config = dict(
    experts_per_token=1,
    activation='squared_relu',
    balance_loss=0.00207,
    balance_bias=False,
    lr_router=0.000621,
    vocab_size=39538,
    norm='rmsnorm',
    lr=0.00173,
    beta1=0.95,
    grad_clip=0.5,
    seq_len=1024,
    train_tokens=1250000000,
    dataset='wikipedia_en',
)
Below are experts of layer 4 (counted from 0) of a mixture-of-experts language model. Rows are named up (a neuron's input weights, with its number) and show model dimensions 384-575. Each number is 128 + 32 x the weight over its row's rms, rounded and kept within 0 to 255. Numbers have three digits each.
Before each expert's rows: "gets" lists some tokens that make up at least twice as much of what it gets as of all text; "comes after" lists some tokens at least twice as common just before its tokens as in all text. This comes from a sample of Wikipedia text that the model never trained on. Tokens count by the router's weight.

# expert 10
gets: ":", ".", " –", "°", "′", " "
comes after: ":", "\n", "°", "2", "1", "3"
up0:144207146118164187075144193096081072147170132163091131145128105125112135127073187094167120143181141164187177116168089079216172117139128097114113120169139083116132142103143133183117086114160161162117163141116141097100101157119100148108075121104146090136123141165114162119169099122197158103101094109127158138140158146134077165089079131094121127127074053131085103125165126110100118083134054157108122128148126058167088142142141104095115143103129134094169156090108199089170131165177154113109154066128127159124079155113143081165068135124145062144146104096202082112125168095139058076
up1:153146092133149090124148160098108138180070123116191110122115133124120105143150126151128191134137086126083094144157103096180160179165110169129176130120170167121156089155116152082123100165157111083086136145164152207111172115100027071163116139172102117118143146096124130143136148137194107154161119090094157119152149201168118118089130156174148091181080128089088136152142093161180187078108159146160165107150134132178119122101193104124099141151150073097095167105132190127138160163149107115125128103163109166136156127177102150117163150156121148137155100082116101119108127084150070085
up2:144169118141116142111091088158138165046148120109148161115128165139181153101169199098143090083141059139115132097102145115144141107126131124131115170084137165151142134170099134101188102148104090173117136165171121129133127081097172116116162117114113134108096086103100086100109180115144136107154113111079084144083101150156113119090110108083129083176154121150103126141091147107105134150122132093118155124190142111073139149047223100192125130090071115158146122141119127113097073083156063132059129199130063179147136111108153150130071161153155182131149135050119079123095139159117107124
up3:147118114099126141107132076137179116130158112152128099139149177141142112172155086128133182104085141151103127123168127116105162171135113146136101113202141096137120128150126095092113150075096104142047117086085108147115117121171123112151142127144099151164146156220145145121129131139053137128124089109179090230196086161138094146105140107141141128136144171090141120088128117170162089140186114220168165122130107123130160114112163150174114065118128162128105118063149150111174074135157113115149138122185104155143141072110079114136132152167179167148099188091103097169059125100143154142
up4:090184081155093072143120075105147168053086151112174124121101107172074105115104096068101124124119132108117151108100170087142152092141104163166115099098140141097118096108137113140063132146081130147169112053158109167081158090172120176116065188146117140119118080135162121115162139125099133086120161099132089148161164149124111157127106120136113147126154116102080122111090125141161157103131156120160124077140106101113091119139112135190146126092120116158164127131132150123151127107118154118105076162184149127167153109106057115108199096106181143069038183095124168157147088156183140148
up5:097144147150103156110131055157173069130142142123126116112059135122128093108173123076155151088128152163174130137107119110094100159149150089140054160190163138193108169174169143122102141123130121126129161079111062120158110103207096152130147104107129165125086119071092061101124190092161152056214131181115148108154168159075146161138114094100147138133145022118121146103094115108162134118157101090126126113126075126131176111115127137140160139141136186111164092168160166127106086110163131154071155123064150159146088111117134164137158161148169162174108116142081081135141128112167123098
up6:109175077145059141102077049166101096125113074117186066130093152157173175135088136119095114203180144146089164116079133124146087054169117095129084116152088090157126120156094111088138078140151115163108115145111068086136183067092131139105189124139143120100162111103143089139110086158178147124168178131083173124156067067144094077139163148126174101118083141126110126096172112146118143144100121108087121128117147115141137144142127152139130142158152096146143152092116120124162126154099115113163154115129139108157095150082132116097093132210091136118181130117159174177099088120101079075

# expert 0
gets: "0", " | ", "000", ",", "3", "2"
comes after: "–", ".", ",", " | ", "-", "1"
up0:114130130122101121084196177146161125126104144179173152078134045116162114132088114113122089139100142100133117106105122198163159129150149171116071097094147128120146128186098084071095137132143202173153152131127089115081118198135113150122158148159134150118167143114107117078119148124135159099114181106104093147156108091088159092146145084111086110123119156130122146137123172161126115114115167126108177129136110088160183114109088164165152159166160104145139107156091150105134127054128098107116144128130083137118131194143141154141122155095165089121118112092160135150202141131107100148
up1:152126114132121128049104114178139091129118083070148098104137079168126187146123147131152056169121108082170127119144131097153098097077186093099083156090119144087121104105128143131162124156085093166172102151161111113110194165144175112130114170133129138118100137074168074139151097105141137196136107162038150161125051173163103122131071082121144078081117121084149143141142161106112131174162147155178108121106134084088106086115101114148162153140087097114130109145113098109107096174039149177113089133179110138103113139149138113168130128168113174163122071114147093146150118150117188091
up2:167063149144096149155120137177106151148148083140153111104128123156128085069157088165165100132133119027130141120176125105185106108111122146203093132102100101128126111157127119120056165191078122175140050143141070098106155129173112071114129110102180131042129101107140124062109122121119176110166089076108178095062151144160150139118101156130141140130192148116156149140129132100079099117165074133132111118129137122086126136125127095094116150125116096147107118170151114068135141158135068127102115134194097124130133135182158163159082120119073151177125180039158141110168192141147205140
up3:129103131178098112082146092108163118147099122090111130099100110186157096141113065122106088131174080154129184147155130175056093072080065123176131122122126138112109149098093102149092162143136105120063133164138101101102121140133087105128139148135154143139097082104125148059107116102127130132157146131125113196212130139138150168088158086124125097090081113090040133151109068163149078129118103155148072121164131121052131176142132166135175090117099107113079154095132134180120182142192097149137095106080179135098088160146171129118168096119132180090096134176190102146118119142062140128
up4:128146164131065057107074117072125162088151131158103173121141121080119081180072132149153160147176093174147091087131156081074131161097088152138143126148116136126128144059147161151156158114111165159125144200065131109100116180121130092128090127150091095168126096127143131126109163138178128152148153174122106137140102141150136118095115139219135085176130133160117141121096087121074088160110131194112119137144125122134136133140107083148156119151040138153091124075065205165090131074176108127128155099066113121124158129109145156129071162127167172141080141177154160166151142123131153107
up5:126078129077186126118155145133052145152105091054177085129157125074124145089113120160075114084160169122104138118181128104160082145103109165159135114133163170164122103185179095154155204151165178131119164090097136103125173152089148104134094130077098095130161170140104146132135104151082150116076097117153137159148094114148149188074161123097211147140120202135170109114111147123097099117122126131139111128111136120152121077182134139123096135110151166204108114120174118099158092092098116112157141160183165074113164198121100103156183199122168142074150090168164142125111111086149097126
up6:083147103093165167090116120080098131183130121085150130109180121094073145175105148106084098159094080131137105139094103137128055116152113164140095145178187126147130178125121080141129158202125100175136156091142161167117118113184101131099138152166154069111129162129143141120030142152106132084206172149078149133123127122137165121178148079157100141130123122055132112143149121112089146147199120147133191104146075102134100153099175145105112119118121135111098135079171130080141146120211122109147122214161119100133141124127095126152134121155153141086083122152128157148119178101159171106

# expert 5
gets: "\n", "\n\n", "| ", "==See also==", "- List of", "Scientific classification"
comes after: " |", ")", " |  |", "\n", "==See also==", " ="
up0:141057155137195082141167108175081132154104079071128180087111099167081097096164083133077113156111043096170194129130138147089113158135146128170184108149141103136149170120098150090116137074152098141144130098115152078102167160154120132111106128068104140200133154097065119122159164186104091092080102110137111094134119134119156082119152136101085161176199154146188105152117130115175191073161156161112117141124204127085092140173183108155156110107112131118119143193063120155113100143140089064126118147188144116102098164147110128107072137116145111126116116116179143154111193146109180141
up1:170137113140135131140150101149112158097169167117132112142132109189101150147142132116106167116075126168181108107112111122127098118103081141134083090118127137100128173117088103144093122105153141150126110123119199125061142171106141127146124129125140070089104083147172130135135138139085179073146155075117127132105140117128173178101146163093130176101152104135102100116080106116054123194104121075089155134087115149149147148119103163121158154139099116120117143091138118094085152131161123144122203141100096152160144159119121173163108109143140127163134113139093141122053111150069085115
up2:097131192137132157137202158155167117125060149092245132130117130111066068160177147132118142115124091032185111154107108163105166098137103168146129105138197163148186127117159084031166074077164144159151133115102133153168117139065146064095089203113089116111134124180135111129135105144091127179143095122169132187110131190157201125113111173157108143144127094138123116120110127125084111138146122106104054110161079164112145154169118102128117134108130136150158183152157154100175113086108150186108127157127091104127153114187086091144142163142132145113095098108082143134098118107105143104
up3:159090120090187152131115153210150165180137115118106176101126122194105106076173114129151207128108078127148048136180112099132123066106127166077105115146159186082148083140139107133065166095135157093108129107100158100083125121107120078092153094118091116107143109146120078095109141112124116121110178165188102165050150084141163119085146162184119133178166135164156141108120146124138170122170150050098165090147180129084117167141130106130099186096092088102110102175160117099129157084111154163139141093087131165128147079140137125143112143143133136112198124153122091092132115179209090125
up4:158135108146139178120133161077158154119167153128146154143110144117023167189150149094104124108118167081099088143072098116103111115137163148128162160130112122060168182134112139104121120132170129118187094108138156109114105137050128117066158178128184166121114127134116119161142111071094088116148177159158109121153075137100101156138113136163107131136155131155093114165133103144133146101081090117074129067213128161162122106106143177143064112153150112082106141040100092120140133117130175169116095069149061110162157099101137106127145159166129151121101107116142170167108093119112110132
up5:168146160150082118113099171113107083071122102127125145144092120204160086109038090168106077094156064049156143113164130128097096179099117112153138128146123119113119155108117106103096164045122167094126088185097125157117156124142109134136156125114169118077079115112125179187100123135114146106058108101137201118150132100129121095113124105136161178123098130144160145095100116121104120167103091159110159118095147077139131112135098124145148146112122107173119161114107127157158115097121165122120125097140116103162183102115126140129061148145115137130153091115144185088120130084126110121
up6:197164154157137149117157123127124126153102128121104120164169132157187189130178159134117165128113147140112147184109123175130098110123152104103094087162113122106140170100176150128125141098126049106168086123097146144176185156127171149115133153166143086100109137125164110153097111158103171135103092132112168124144136042149142114127084061118178088149087151189131165099103114148147119096096124138103060172102130141186119099139152111106075107101149154145117097153079120145090073128162171139062225081149137104151169144084104187137147162117104105153106075072136136138127091128132151110

# expert 2
gets: " | ", "1", "0", "2", "3", "| "
comes after: " | ", "| ", "\n", "1", "2", "0"
up0:125135129113030142136146125105131177090077131119105120130131133117069135142069152108111137168113154117131151036145060136128073141119166169044042056106095104109116159152165121125151109106120088181153069156095122129182101096134093107101131130148152117163079055047161104111095088066099131117154124157162111106148120141118116158174146106136166133137143100126096175152148105142078122137064147140118083156181146193174079105160124158164084133083090164130164112206158120137157091115083078161126123075093154126118128129024122141071131160109099113083137057168168171150109148100141176155
up1:081068143172125138110115072083129118126150107139151076145169140133113123121128078147117065092152143149069138135162064158181144117130224124108143108184101083112094133087106121099143096098159162128111114126122170065151116096166119120090091105195097097132125123138165118182110118102117119102163138061166130153150093093207148119057105144046097140149108119102111149141166143163119057124130098156121155121086114107148101117124114127098129125105073186073152108127183175164180101108148111116152101118150149185108127115097170147086182176123181137116173127074112157173061166113151182090
up2:145126129114129129101159142129128082066131114164115214187144170082127151156126181154111120150127147121147130121125107175253129178107103211130160152113134093152156152133115105165177119145153190124038108133110117094092108127073067163119188127149119100154148127080132131078172115146137198193212153112102079093155117118131116177167065143198138154156114154147154118170089116098113162137135151149099154142126163145126157075098106161192116041146153096152176089165126115126085137188099094141087143175087147092083211093134109151082103108152145130078073100120091140122164128129083131132
up3:082149117120129102083117111191146149207102157150135143106101107116143110124098145142137216152083153125062146148173183148161128177143065085132127140140160078124156091146055125110103106177144110091126117149138164194205127072140102102111145214100073130088146157124088152124074074106139104117114106127142102081162136054073125080139135125133156141085123160082121141093109190166128135123130096162170154125130163145134154138141146112094103157133137203141100109126168143069037179140105128113119080166105146127143174162131120138152086124122163154112209125134193064162094206170127092088
up4:167141083182150149069118084152160130150124137106160146076097085116182150113125101191092159091166149112147175103103124121134202079122193190120126111108090150143165130180115147192177080108146117138168189154101091147102136127131120105132118088078109032125144193092151160152096162141106104092100142129179151171144134083131143162123135129171127131109178093128110130146186106145155067144122102144163134139092092133138158097148147104143108092121154141178167103176136119089085157137135123039131138111129107116144141166125085082094114161082112124122130108097124164103136164175165096101
up5:154057119105119152133131156082162112091113170112171154097123163125099123113117099147128107117101124137115186190119118160135148161153162133135130155194125143117150140059176125121120104138125106101162084148137152126131136175152125119147090191146152116090113051070132140155109121156139164150174140126136103113221139103128078100109078177135055213144127133051148140098131131132162105083137130101148197140064132119109140103096105128146168111113109156162116120155158124083124109128150137139134121073196143129138070132178154185155131165152117154087128169158107163105143120049206132112
up6:159117140079175165199093185204140142092158107149105122126156139139162142122129140138072145156136139156077124162130089130088067130148151088140127128101151127113129136102111136153062160141142108123083117141070155151122142125092174096108152163163137114146113180198202140072144159121193208162118105104110091138142205122160121101111150137136075187140126145128069080084065114083124116105128107159155087122085139100055109156134056136125148167075190127088189141153154188188106154080153127127142105114127187148083114134107063202091084112091130116189121172120114161124143138095065173127